Experts of a small language model.
Size: 8 layers, width 224, vocabulary 32000.
Below are experts of layer 2 (counted from 0) of a mixture-of-experts language model. Rows are named router (the router's row for the expert), gate (a neuron's input weights, with its number), up (a neuron's input weights, with its number), down (a neuron's output weights, with its number) and show model dimensions 0-223. Each number is 128 + 24 x the weight over its row's rms, rounded and kept within 0 to 255. Numbers have three digits each.
After each expert's rows: "raises" lists some tokens whose logits its average output raises strongly, later layers aside; "mostly gets" lists some tokens that are sent to it at least half of the time. This comes from a sample of Wikipedia text that the model never trained on.

# expert 25
router:123131123187122124106130106159097116191107111125117170147119121122123137109137173125133099102118102143113183125092141116106091116150120133123160165112126115137133113134129146174132148148145119102145142135152105143117139143136134146136083148127075127141141124082090104093132117132115127140170121093163146107097126120122162066108128137164078128140121167170136105103059122121134124138060188133124140137125158129132133097139105164118135136172135127143139103152143126134163156123132120136116117121122143146151143035114160177138126144105149122144142124173116106137141168117097114107110144153135201103092125156112146150095132125123138120115124104134138115111108119126136097158138
gate0:142110110131135126160126115125135121132092100140141150131117136156161098106156152141151095154111153106129128117121144130083137133124090133106135118104092142113104095117144139151149153141153112108135180117135092128134139098166132163157062112125092110109125172139110166132105141150103145189144116087145124085133122126092170103183107126128117122164142143163149060115130152136131106160065144126140124136109148124149135125132118161103141136124123102157168158118119167143150150099141147134134080097082167139141135123164143168126113159145144086147131141138157128100105105097084101081111153142129138084122153129119106128092100136139135190123114110170105134125127143115132075134118
up0:136133123142123089121113097151155108132131130099106133118077091175134145130136137156171128124118128124151088126085120151136135105144115144139115147059119170110095134124140139107159140149092110145124154179148122118093128135163149135116133115123140158170167124143080113128104115110122108118132081108138108131069121102122160131094133110157145126101165117129132091144117151083167087115111137113103182146177121126156102102114135149120160179133135142107117115161098144146103175145142118135120150105135130142102108118107108139095117142136145162113163066147148112125127110102131167139117120149087102133118087144099136100154154139143120107157131066118106086116149146106156138076157
down0:101107137195144162148122124139098159121118133171125100119106109086086177119105127126122155128106140115124144105133121129111103112135126144127139089213150089143099170152147088123098155155160111116133163135114132111126140116114108119133129135104137125108092111151113192140147150140144091114118168102177139124123109107126084112124111148134128105111120101123115121132154136157094155143162124123141087140109144109115141124148130105131106111146168123137157104134140122140147148121151105110122139109155081136102159126137144157132129120083144127122105169122127133085111125150120081097154125125173114134077100134145100126125125117116133153133122190210152146081158115142100102092081
gate1:112160097148113099121133128131126121119107099144128134106141142098123115150125186144089125137081107135105139110130144103146095150106132171110215150153134099125132093113113152118146127105142123136126174113114117174146137159144104123119124140134142174140076115106142139137149157136116172131161102138146134150122106128091151132127149199140110140120145152197129128088101086110136127127130136118152162116120165101101118155148151130133137090117105135149149128134161138125159145082139148138160098122083164128145108112164127144129148095104128086132143148137100109148161120108121096060112166121133168098138175124067100112119178107130159116137125126116150156106128111159133116122133
up1:126081125133149164136134148145118111148168157146095133138143115191096143140121114157126126124149089106126103158110129173149118121165104155063101118142097127120106143114149113119140136160113122130085051150104127091112175102104093100094113146134112100131100167101129130114084132160093155139143122119108165142153127071128177138143131116115097125125101095106137145114155130138103111145100136095095139117132105144178129120080129131161125108132101127127126099141151094143126122105113084129081128182136128144187136134125150118092140161114105110105155124155119124118113149149125114198164124129113136143111147104159147095112151135162109132127138115129149120116100123116108125166090
down1:106103147119147119132118103105087142062139141132114159121117138153097107128121161139115171135130102116168142116129141130089125121120131132151119132114148180142141170125087116125134160104138132128109147119135186113146157138130117118147157141149145116087118092120092116137081118072109120112127130175116158137158086126077077112111104157090142141107120110158113126151133165153168118102145083149134100150119138149071130116116129144116140121105150121106128114145099153135138128128072104159151124071143123113118123139125139127152159102153128128168090148124119121183147119127153121086089122100167085156121122160095093107106143174121122144097152140090155166116099142122122079146119
raises: " ", ",", ";", " —"
mostly gets: "2.", " those", "1.", "3.", " i", " MPC"

# expert 31
router:086126091125127100131121151114155147123147091124167130100131139104146154123132088160146085108166096105079128137112170138084135166143143118147191089110156121117105095152091137136126126080100117141158129122127114145114158101102115130134127145113103114115122126114084111108153119120136112126147137152154145122157120111125114119117166139092068121079104140123093099117126132160118129158109163121174141105164146118083072112095110146137106121151107158135146084125123143137102146143131100150131162135124129131126102059101094115118118108117116117155130089116099126136154170108125102124149149132097119154110128088101146189148117098079123124166135100112149079116122147139146089146148
gate4:151105131136105113123141143141117156090147143118108117145143123138143130126136089112134125129126101118140104121103121117117141110147126140150112126142124187123144132139112120166150116102183142085151198128152102114138122119100113124112076110110114138148125134146118121107124139106067137168090148160128146136136125073098146157146119098102105164113123117178101144141112163133147144182120087077158105086089085133088109059104102142120107117164111101111160087130083097113110121167172178127128155139138168101138109148118135136128134135148148108158137098148153161132110159123108119141133120126117133101123097127172120097116100134089149102176134162118154144132144172112139140110156
up4:145114096125104127103128122092093174186101097127119107101139107113088141144121168139127137131154155130133122111138163102147122143164150123121146124079128105077107114149128142144110152150167111141120098145104168158189119143163138104137153132134130074138119127111166108135136118126080087137127132112122086111112112102151146118106176159159142112147117168133155115113139096099133155128131159189085132192140142114121131147115079092103153175114145140113109154130134186093150090108146112097151110132089116142111126130138094129149148127096096102127146146104089097149112139120115110093168119128107129147129142083109090138109123144118119091128125105139120116107110093136130115084113
down4:155102125112166136141143141142130113148150126134157087100114153145123098091127156120163118137096140131123138118101097122105113126146132118143110125129135082152140092099094126157092133128119126133143121125147117156119093135070158134142152123165136143145118100140098101131122145109094165102088084135165156106113130119096165116098121141123180114130120176102126163142167130128135099130122063124110115128162167128112138138112111069131106110153105137105058108149133137145136136148134103140158087121110151129081106112121099146106134108125076135113126179158126112107103124107133169102123164133183127118179142082154136165135097111132153124134148116141140115150176137133157084184154
gate5:127159132091105137202092078134149138142129069110124123115097105121121092077132148136166155156133121151161160127138152112107128175125141124159207155127164121094170155159124102134103147125163144161145104170130118151109142085093136155130150123093145082098161117110126134118127112121153132118126098099149108178104099144166090124111105153147144122146141129097143113130103138129123183124120148110138161154142098126163144115120126145117153153130084153162153149120099149143178107115132142155074160123118137127140111142122126105121095112131119082134104100144090133118143147110139102133128145118137145114084161109133132104124136127122111085109122089127155090120103125095145117116112
up5:149139153149142094066127164108072128128152215136148128120140125141145125119130143135105103115126124105094099109145092122142137114122108136115093108127123140188113120106091130115154161115036099107107119091127118120115084162141094106125075147120103146122111122165125142147131140127080103143128164161139156076135109135070163143131147108139113126109132089145108125128142109110149106150122095131122066109109155112126097145164156122135151084111184108137120124143154125126075138122110130141181134153155111118134126122113135158140120136095144156151139152111141113138129119139110162126166135146145157153167096151124161170131125128134123145129125166117105162144156119115126120123121
down5:172140161141181150095106141128145173124110165141146074125143120128149128139126136103171112159153147105128141114109116125144116180112138157163153131156137108141128099146126093106179137155141133138140116191154121121123102133130153132117112131116136130153141160103086125082099181141168136111105117172145126151115105122079104086109098122135107126109148132108149143148165087129114125091141114106106102143117134137142120140128147149165115141130119111100132151138158144135096146158066113164158125122165149136114137095119146119126082159095169087102124148121104129118095165110075124113147149079154091154117162101100145113117122094156108123120112130153155092101122166114123123158163
raises: "-", " ", ",", ".", "s", " and"
mostly gets: " War", " death", " Co", " government", " public", " military"

# expert 13
router:114136115146144107118129131127114147127119111115133141124133110120150147134141125122154085132144092138168168127099160123110115131155119120112167097102118126103110116179084177171131185132131104122112134109131124132116154094143132163169093127126109128108150107062097115076125149131126149108108115145171147116116149137101189109145142125160074137083063133142109116134091125143114120144099159127121125116157146117079095115133094153133099091163150159156142116141139146141120147139126074132116133132107142113189111084110133144125111139160138119139135125130127105130150168083092099143161148181124122124108136095147078157106144087126153145136146110121149097116169152133158078133137
gate1:112127149093121140138111134129118154155170099126156176152163179104156144108159107162140090125144114157140168111090135132121135166160125099117117096144125135100105131145170142149152142121135137144146134136113079139126151185092172122161130148072120156113122152105118148088122155139062176161133168153153087118097106072119167111118086117164106131133105158114105144138117179144125137161140127150156119120149129141087130099142131120115156130145117140183109128151133152144127122139151101095168181141145145100138116127113154150133125138194161130162115158144145140141183146111102129138129140116130151123120143158151127136121109147148111155108137134157144120099137162121109097126123
up1:109118125135136128144165064136081106157163106160128168179121115112139076152122144103084143118107132158165157107101121117116162123152102138108113107155110110158097158134100162103129124163091147134133147110148128117151096134112129126160117123126160136102124122127147126113139161114161115144165121076156152090150135146124145099104132116154129107131119088113197131137139092155102109175130126126155133137132144159134135119125102137128088138096129142117124135143106094098162158117169143161104103103107116175141156137175131147158113121143161134122091146133139104130140131108140183120111168126121111124164127146145166141110144129122189129157115079127145126086125132197109136115174
down1:154170120164159100122104100135103142129120107135108100123118110103127128162076107148125119161123105168135172094116073133122085165133113152081129104143118130118061108111132110116133115115119126098081096114108106099079089093130124138111117159157125141154157128155154136116159093136153112146128111155123168114128144126119133121137071115101122126065120114127148140158138136144142104155124186184154157144042117147132145118161103131133158149111123158153161140150146124116090160132119090137129147127114075109119116120102123172127105120151136133146118134174151115151128118128105135105111095166142157168119120130107118123119126141102144122175160097121118129093148130125110101124120
gate2:083108087193128117191115161135097161111111148134164118077123145111106104131125114112153135081117150127133138096116098114100112146145151129128116104102115137177119115184101134170128149135117146146133141169131074145111144109080100126144135101099106137108133118147064120094185144110124140160104132109166154103150112158094162119142122138129104126148100146153102126142140124119134135141110157104131107136128132084145083161155149141099139123137163159152136103150127126147137103109136132171132125139105108157134113166099136117171102095112135117130090120094103118152147164141122076112154141155115126163109112091126129130104143126122144153187131136121150111091085099167129114125140
up2:070126137132097146097106132113156134129148138127116070153141088158166096110154150139164155140133121134131129104134116124147130100175121114087141149163101049117140084087090143106094085145097148114166114136118140113149104143157133113084138140133151146170138136152171106136092154145102146108161114115148153146110102166111106100120136145120109127076127104093161156091132120116109139140115113122129134162094140159112145101108120121127115098139152138138153135149104157135128112105123119112100150155144167099119138060100117099104135125134106133139132134121175124155125147129150105105129105101137084102123155114141137083139167113108151120135095182109123130156150102082169144142108
down2:119130128165103120135125151114113148138120100142130150169100098164127137098098121161138098098098099136112138178151073089107137114076142124104097119126119149108162135106157168153088148112101114135147158091135099153158123122104164145110125088079106122161158098157099121123121134152110148094122140135105124122121077167151160107135168114144179120093182161140091146063118146157106128119108113132157149161113128114095142145112147170118177111095155115118129143144141158127111160139099110101105170122186150114129107124120106150158126128142144094099135084148109104133124123117129129124119137142122163134143124095110149128118109119085154099132117114128170132131130140147096172099119
raises: "-", " ", "\n"
mostly gets: " which", " (2)", " local", " whom", " where", " These"

# expert 22
router:138144106127127142118147128113129164171122086117165133128133075122134153120139124139145096154148131086161163115079143146120108154137139116085135127128166160154140148168111109167112139114131155150173131177095147143086126123123176096162131113099109129183116109130090127117134137126121117140125142136172186102151151148105139153102101102137053097117110104116126124110141100145147138170134169111125166112122131154116143153140114141079118157204135149173114128121124145143103117121116124156119150148104191117135124146123100138125133120157129120135128107101094146158109168090063150127128134138115150117127131128137122120099143115148098166150129131138155088111159114090127099157156
gate2:143136155130106133088140121177090146127102138135161143101115123111090132132154150143122093126146117148112115128128145096061188115098148133097144168101129123108123124150098151121106126125141176101144122149142125104115171146108128156159124141107127112107073129178130124087167130113124123126132116132133120149111151184135143182130119148184125135127155101135109130115096145122128146123147119141165156114117107114126111098160140162120075133078139115150138135087167164151141126167110128129092111148089116137157154124141105124138099131101130156136128103108098132159099146130074158143091108126123184126141148140111168183113154110162139155130158146148125137151099109117161162144068
up2:090119096138138104151122129128120140146126071126118084126140145127203139104110077123160157097106092108153118144158096156165112148135146128173151110161101152156074129113142124118154119148158124146147123112117142110158086102112130112099153093121135160127173128097092131158083095153139102105101141135104112126129107089142128097097118123110136120138144167092125110105137141123149105112120119104090134125147156144122139125105123082111131112135119137116117125149081107154130149119157127141168135098188128130099129161138148099167115134099151115160125125117147116105148138152130123097164103115126065138167100076119153108116092107053115118134122115130124137101156137165100095129153
down2:148124118062099169116134078133100139132137146128118148147125158090124116155110097136164086119124104166100091153115097149148109150158145112140138075123115162131119155098108097152147131119152110139129107157117128150123118149121160118108142109152082115119163112109117145141138145147140105104101124076107156137118071147141134163103132116131105107133096152141161124088139137082110125183153113115105098090141129161081147103116127106121143127134159107110135133127092144142165141117113132105167105112119143136106112131141166198093171183153127082142126110152140082129112130125101098098136129101126143131133100156177138107074115127093108158147141115109141103103116157123104159109134
gate3:143121100141097157110107122097159176130137123113169110087160097179127140124110107111152152146139171076169101120136086098102116123156117108106119162148139145124111122150108113091129129119114140124128149114087135160123113114120164088124102144111126121139137150134120120147114093143147127145138111140115179101147105165110126131135127116128148115109148098103125099121125082125141123094118151116165116137116134152151134124125121116124150122133126103125126117102112114165125083151126154140103097105089200123132085146111129160119135145141094140129124122078111169173159145092062144136124134147158143068110102181145096104132138110103152108180171131104127105139169111077101094171145
up3:114130142159151116135144149156084090113115165152100162121088135104114133108126169142135154128110125144141153144106137160172127146119102126102140089146141130129118126125176127141155135121101141089098114118143125138132124191134100172151134106137151128130162145088133120135095158120111142144161135124126116101110148107126129082127126150135145155106111116112144171182135149129072124113105131149089116096146074106157132117083145120146077126125098103076127154131111125105126159085076107130112148117132110090120166136096117110180126124146158077106108156175141112110106124172144103116140135111115089154194143121145172163130141128131136122101110110137150125122082131106110124093090
down3:092123143117137125107081107111134164130125127120169147111113151120081122107133132138120095111133112134126113146111108152115160125146133161130117092146125166132121131166124137107129129129165156161152142173159154150109141121167162132086126160143069165163149126169106142136118054107111104135113141149105150105119154153092131156098149118127120080101137129142127132135130134147165121163125137107164129112152141104125141144159161155077156188137145154163124159095104116153114115166120112131099160152118128143086157161139154104112114094134128167163126131148128106139186147060074134135158143134139151098145150148105114135155137102124091158133119133079162104124143115124097118131105
raises: " ", ",", "-"
mostly gets: " October", " de", " March", " August", " April", " June"

# expert 7
router:118131094171140132133145129111152126162165153129125154120100173083123129119162126125114086149184090159146187091099164138120122158125094089114144121109164195112116113173105136145140154117129077134124150128121133129141179131127130122134125150100116120121148071096128126122182127109179166118145067148148130122127120135097150142080157142162074090124108133144083114140126134137123118131064182143112118094125154141112104134094108139147161177178132143138157129119141147099106140120120122111145108127142115141141152114128116117129108126149128141157157110124110092117132142088127123146135153151110157156094119120147110121133146063119121138149121113125105103135115105126158124107146
gate16:132137115164163161149117148093135121077122107109133130146097132096101134105143109111103096098127114124122173124110106116138126105146143138122108181131167143087122096130104147137111148112115124098102123140115160116132164128094114126126078085138151172156123082131080116118128078138136135127145097136118141098093125108092132117116134132110124124109143112099108104121099096118139121153137152114126119119113095168175169126084111100129114147123164133132167113130126167119107121142113127091124177085113095143163107168124095101125110141150119125146115084135074107103139142109131109177105167140110198138118129118108114129093109073138131117170214116141108104128124100123153133116121
up16:122118105086149078154115087112143098128117110105166114092102133112136120113165101135120151155143141125143089153139139098123151149115113139163112145109119134152105110103119099139150085102111090100118134111155148115119095111169185120109117173136132147095153111118102116134132105074090137138167153159116106130103122127129107113145141142149113103131125141153137148155139123127144153126106110126152190097092093173177085154157128134100128135145147145143145157128098103106117115092170142138133154116103107116123104149130151175133136119152112127188130148113143112155095114135150120125161133105090075124169151067128124169136128136081098100118129073143154159139088134105113130156123
down16:151119106156128116127103133116137148114172127139106117153130120149120214103103112129134135128097180124136092125145131113177090117154134106106152179113159154137119175165141150129128135126157111141129132148087141134113136135075131134185141158136101109137102147144101083129099109146109160112117099159116114144123124146122161117171135173138128121154104133123112189131148155124136141121136145126140116110083118112129125142128146138164137106102118105081129085163150122089133116116127142161109177109126162155147163103118169164106128176137111139120093129146084094175137151087126157138169141100137174101117167116113119093142106106130140119154163111163085134129152134144103150131115
gate17:070136121103145140139144105127156118095147134107102141169147145141074094185104123099119130169174137137107152114139154146103140141155094111152155131108066125128141151132128098134155144149126149123133141107091108123133115148126188133102181151142148113115152127096143133169135075076137129139124155148138103110132142087067140164122083076160094135115119081129130114125130145131130105164100150129103185120103138136100112123153111130132105126133126116113134133130120142112120175160114122108136122119116129122155106098087135138115092113163132152153135117130133129139141110095110092132113180157078130168146117099073129140130135091089086133156122172124111155137114148114132127157119
up17:131129150154106124147158116130135120146151139133157087138120106110083139185115117120171156133143118137091149146121146142064133163112105111101129118137075097135152116147171078135117149153126108133109137117060141139157135166120179144118152133106146149093108145128124100136114088078113177107138115130106129157126052103123159140122105119088088118151113095087099124118161145133140100114108178125126139122107150134120139110161143127114118105136124116117152148126130136140141165169099147139144140062125139146142144133092101127131113095134122149164113098096149095121129130123096158163093160137127152168085110095141052156153141141131121151125149120113127128106134111149135125121122
down17:104140124133146193147116084118142139195108167121093172137127160153124086115137122136111129129093180128132103140153146128139130148117156128127133125105179123167104119135150117109154108163142118126152200110141138100146086111152093146135184132178109114123151144154128123156125099131103101122112123140177112135158157129117165131127111149119134117151123150168117155128127106075136130124153113083144134159175111140130095130139115144098147116129125106096122086082140087119099125137151142152136151120172153105083134124136133129124117112118113116097122147150136140085143168100171155135114112134141129117118158126149102091138145184113162084110138078162136125089139126096131140142151
raises: "\n", " ", " (", " |", ".", ","
mostly gets: "---|---|---|---|", " India", "|---|---|", "|---|---|---|", "|---|", " production"

# expert 20
router:119130093143118109147096135120143176144106081112110153163124122119114167125114144097126092172123131128099148142109110087128088148173141103117152132140130098114094110180095116180145096125175133140141181150130109158134145097119131126165084148127129125144146101113134128109151137120140166109102126154133136083115146118109151126132125125137060114114099106153132101125083149123126135146127156099151098149137149136110100111134092147145117119136125172149134115133100128175081085117100129146125170134119146135151115105080091159135097146150166100153145126145173092137164161100118094154090150156096108109145119126118124150146132106109112125158135095136133061112138151122158082146142
gate7:110086140138146150150154122115112128125120122129088129123087115129136132106158120081131148165084097136127146112150152138106145103160063131132125130114133152123070137134145122120151115088132091087106127134179120171131091138091133122117108152117124091099120125125168187089102147198096152143076146070121141166107138099104084108103142125153124125160113128111130152134123137121120136128106133132161122123139109150151145133146084145117149129154173138112106134104095175119175151100101170149113102156111114155155104150100168132125122137125107126113118139108153174164092138086135143121144140112110168091135148110153148139134152115141076109117092153113145142117148136094144115109130
up7:120115153115126137131126096137135097127100133107113179128087106116124123088156150059141118123091095130064143107150139145107144129143084139092135134118157124130068134122147120126134115071147065145109146142174133154145153132113119123135076156138160108103149154120161179125073136176145170102096098135138109175095136118121078112088143128169092118197119134129133151133116152096125162117115127136135128140117136147140160132141090146148110106111168124130124123100087168089134134109088172158157131149127139160147113138130127137123125128118154111096117133130163142160103133109148103159119137115121162090134139124125114134100112107139093141137101146118125136101135117092153140103118
down7:172130119129136166144104146165178110157157156109142096169153119125124111156117124129164113092178099134130133094107136110078138101150140124140116132162145133110146106145112121117145149130134158128142117136097167075121110114133126138107131171108165153150123161098132106156123121108143138106136116121127129130131143112167072107138168149164119127149144125159139105121111158111152155109147126109093143165156152129136081120145133168156117178140110121126163163149141104100123110123136128108156146079135114124110111177118167101100142082100113160125135159080077100146138084112116090129125134132121116148148164083103134141134101120138181143147135179097146111148123148105058152126132
gate8:137150120142124116124058182148151096121129145087137126121134130131126083133135059087135166106148132143114150095123131129114107127125099105091162109117105142123129148141094094100160113136119148136160126139112088128173158136141096122081120123117119162112162127130134130173132153136096124112103121131136128101144121108089137159118139222137114174128151112143104112122114161089136100112133105110091119169134095120127123112114129109144172134125108153147136114093165123092112138135160137127121108122082149141109125081094097120108100112146120141092151156173158113125128140116139126142130133141140092123152097121102086107147121106142125124068150094099137076141114122166119080089120
up8:098115083133136127135115171138143134117125116158147134122130169174148128099095114105128134151123136146128129112109114097135085077129168130086122104160131149139158137116137122070136128149136149185114106182121121160148086115127117100104134133111129128126139097154155054122108179133102131113089150112126138080105131153122149146140112161146114157100107073120143118170139143151194116148132132120136101122112066114095106134115090129112143150139095133184156108132108164128126103140150141121141090112055109122146117093130106123121161153160104125138159122159140150111108125078153149120116126133113136130129123105128144113121134116123125139070128133077169103091146129140118111137144
down8:168126167148126142157136125165083148091133133112142108136161101121157122133151117156136128132145083152114108119125148161139172150128109131132130149101127117112106120128114081128112140104079145100109148174111137079145152149150102121115151134149110101130163144148105171143122103102133133125107158145117121141137138077149133166120129097090106123129150152118110135104111108120099098087115095146110155135126130085151130118098151119121081086119188116080137154121129104123153083128118170128090116152207112128118174151142130127148116131090103125140123160128115117120114141198093169143119134138177132109113140134140106120125133139121185101151140150180100128168107092125143099124104
raises: " the", " a", " "
mostly gets: " after", " during", " some", " until", " before", " than"

# expert 30
router:146095099132107094130055172137131162135128098126159126138121111105093143134187146120166111164132117124154145086107168113120111135160147123083162101102113109131114111163099107084104154113121104129128151139130109146120131124115146179120096158138136150125143087096151130126128133147158120136089103144131128130119125134100155128135131144139074132105111120136091118117096171144141141207114139097147130123131166123119138116152080160114130114172123164178156109152120134144108145137115101143105130148097167103179106100143137094093132167166131102182131140148137125130131145117128134125140145166119113127106155120104078147122139116095113158122134134113140097105158135119178066126122
gate7:138094130096138102092131162095167135117124101137174134157116130144108133135128143120128145095162106090063162131147131101122130132102119101103182090142139104125118167106111142103139139155137111138132132121073143115151117084112103132138167095096171092148127132173143127117085124079153108170149129099121123108107133115149114126150140115133118106127177073111107106165125146116147138158154148103109110151111152091114120122112171113129095092151180115145144145134108198122128164097080080131192162116135125149132166117157152115132146118154100133115132145125111137136096115108099107127138122117127148188115136147118138167164141135124106126138150151123144113146135157095135134101131
up7:139105130099144128084158154125142121152147120135169151129091091093128105117173136150147131163109135129147104145107133140126184174120116163143127123107161120129061123141086111127142134154092115171083142126126092135156111135127113145146104121118111133128128077131133088113115143145133077110157119124132123118121136135122118100133106113129115122161117150046108160147134149137109164121148130103104141137131155178107133148110116131143099124135158125127141127145152104159177170135063094143124157135199157166132116116128151140139128139179118114173161118129175103130091133113136091099145104107078127114121114148110124142119177127139111120139117051128119135096148140124131132132147
down7:105114097082085163117131152118128111177094128144121159095143143144087137131105143144176127108139119113118076119163158131101110108100132093128140138177151111091134106160136139133117127131105124110128153128120098135130109128142124092133105121197162120130093130110102094142123105072131151120165167099125113142146143112126090148111152146181116143122145086120120116162123145119120161122119114166129129129072136140149112166103174166095115082133122095162166153121140155165155151128180094126155109114113121134165153147125150165108188144136131144132101136151156077148128150145147129132133077149096140147144151151158142111125112134127133149115124150130127142110165139141164100103162
gate8:104141096131134105150098102133155120105158131118128138173064186147096165129102164170107105133132096110134143115101087148096137167104156117093084138124084098123163127134130141120113130126125127132108104131158146133137125087104109152105108151131131133108098152107136137118152157146123163141100132181085090149157111137111134140168157131122107129147133098162095181091105155173152126146131128146144122124100120128125155129120133136107104092159176103112125134086181135137111103124099115155115123110122088111170118119117182125131121151156106153112178117095155148151165094113139137077119115114089163107130147105161108063135149150115126123168146122118121152106119120140127125122126
up8:089107115099098138116127122125131104115096117157146103124155121112115200096143133141158157123130087117135141099080144148111108111117176146128145152121116129165156092079173150087141117110083117120142153162087097106113123127155113117152102136137120139137109086117149129149127111096126139090103113120119108113095090092120121068173131128145156148164087114139170147153101091161112134194140129143094104103101157120170084115158155107110095139123170158139095138160143097147099142111186124131109138113127118135113137118127110129123133153133122115107099123134140088157159134164159153143129130146117127155117085120107129146143130125165137145152167112138159120152072116146108113135133
down8:156102102127153111129120174131153104137118135109174121083085171143193134151098142155110143176144128141167173097172115127164113122130149171116121123156126124104110119132148100150143157130149085165124176125147101107120089122147135150162154146142128145115124098113152102166169134134143067143117136135137093132147118097153142138086113114100122148122159118142090132107145134141130131165133144169131139144102152117135115168100141115155147133192122173153130110124152112131131123150103130132163133117141135134106115122095119156117108146086101116123128153118150094072135120085154164138113121126141140169097119080120134122078154155125115100083140127150154109152159141146117128089086
raises: " see", " the", " /", " win"
mostly gets: " to", " would", " will", " took", " led", " said"

# expert 11
router:160158110116112143111096155121137149149150114122137164083124095120104139167140129087180102159144091099148142098082106121121091119165125080115194090130113103126100113176110099133128196135102151128135149160121104131122166109106132150116126134137119151110140098115109139090101148144144117109141104137136165082116174107123169081138132128119084121103103134126113113098102138107152117154096151094154110107164154128115138112112100142132110108128150122167132130140117151146098134102127082114113130176113173076144136109098141114108105147136135118152122114162096102143153161130087099142146142151138104125125156128101103151144150089117124147147128102113149136146125165110148067145133
gate7:167113104139138150131143138079112107156094136148109124133075175131106117172119134141096132149161147149166138093127101127128145108131166154126162092101137147108144137160096157134146178103118098095102138147126112122139136107165151151123138158143122137103087148088114137137141100125131095137171135116115131127103180140117103140094128084139120127164120156089125122103119144115151119122117142108141120118121147099129150138105137152096121194127170159137097156148117113118103105080210131147099093110093127177156114113126138100158131136120138124069108111115117122133133131097126116114137155104139155121117143142143101149117129114149120123124115168113106156079076132135147129128046
up7:145131154120113103148115121151125131123145117128139121147141096090170148112130118102164091116102087133108135136152161143138105127110144096101103134117092134136121149144149100087062109123141127118141147120120141090102088141084131137122137107133144126158171104175186148123142115123107153151111144100145130120159095128127121138157106169132124143068126107181111150128109121130117129161125112128130155139112118139143111161142164116113144102127131111142159096099167150093174153172055139106104167153146116062107125135157143119128137130110107111177159157143124166113121124110150177147142113152137135167111154162133101124122104148153147135147143072129162107159170113121128116107178
down7:144130158128164135143151125138125135121121135144150125096147132138073126183134123138115115092148105074126142144119140153123135170187118122143159141126138177104131134171113136109139099120150145151144149132125115114146109148145139165143072126148151130104094097112100117128113166154145116134108115142143174114149126120094072153077143137131150152140107143118122136078133145157120124138070166106114133097129133107111089162089146122153077136153128141153111112144069122116081148132124106162111094123105144131094131089150138168164118090114168174108131104099140149134121136134086139110107182087140146125112144126145102117154138123110090102129121094120159134188135090156135135109133
gate8:126161093116148132081078154077108106164123136111123148126167183081100161161137126126167134115109138159129120109169101097112122108145134097147129176130132107161119138136154153085154160118110135132156131098138119105139179109092147137129112177140129124117138115111141140106115117124152135125143134145113112140092108061084142125147119114154104131113075093104138145100134122118145124152104109138101153106107123088112103161094130142159139130135109115160096114151118135104094131116135116123168145112164124107137118151140158119119123124144091142110116146144101183143114134170144166125131081138140113131137130119146133168132168119092146054141161109131146117150164131065154115137082
up8:126157137109117116100124072119112153110087125116120110164151140110107128096133140157137127119110126117153146131114123129103126144114135141119117118132108102090153160134111141143100139132092144129121146097074108125141160132105104111150067129156171108100093116155149122115139130095129128170128155110146126133150127117150096136164145107137130141092108106143143130171120104145123120086166116102099112163113098101061080099106116127168132115134129119142185114081126130149093121157136128100179175110160103098095145118142126120145105060088130103140115116137155168149135132113174146113154104141134134137149139147174105100153048151115145140166152125146127148183141128113139107147120
down8:140121098124148121165124133114157125097172145154178136169057115125155169134134110117141116084142125080092067140173121090110120127123136140111144125125122146132156108144137155111130122157113112091112120132131128148080081122132131091100104158115129144153142105175136160144145148170122119084138151113163130156137126106117176156113144124096140092150120183102108126127115156117101126131113095122178122078110130139139148168100171105151131126141118106137111132142113120114182179111126140125100114152119128135121114112105142149121155101125138117147148140116125143116151098165126134101122106100124117119158133134102123181089160056145097141137105120162135144097111155139079127140097
raises: " ", " a", " given", " run"
mostly gets: " is", " has", " are", " be", " was", " not"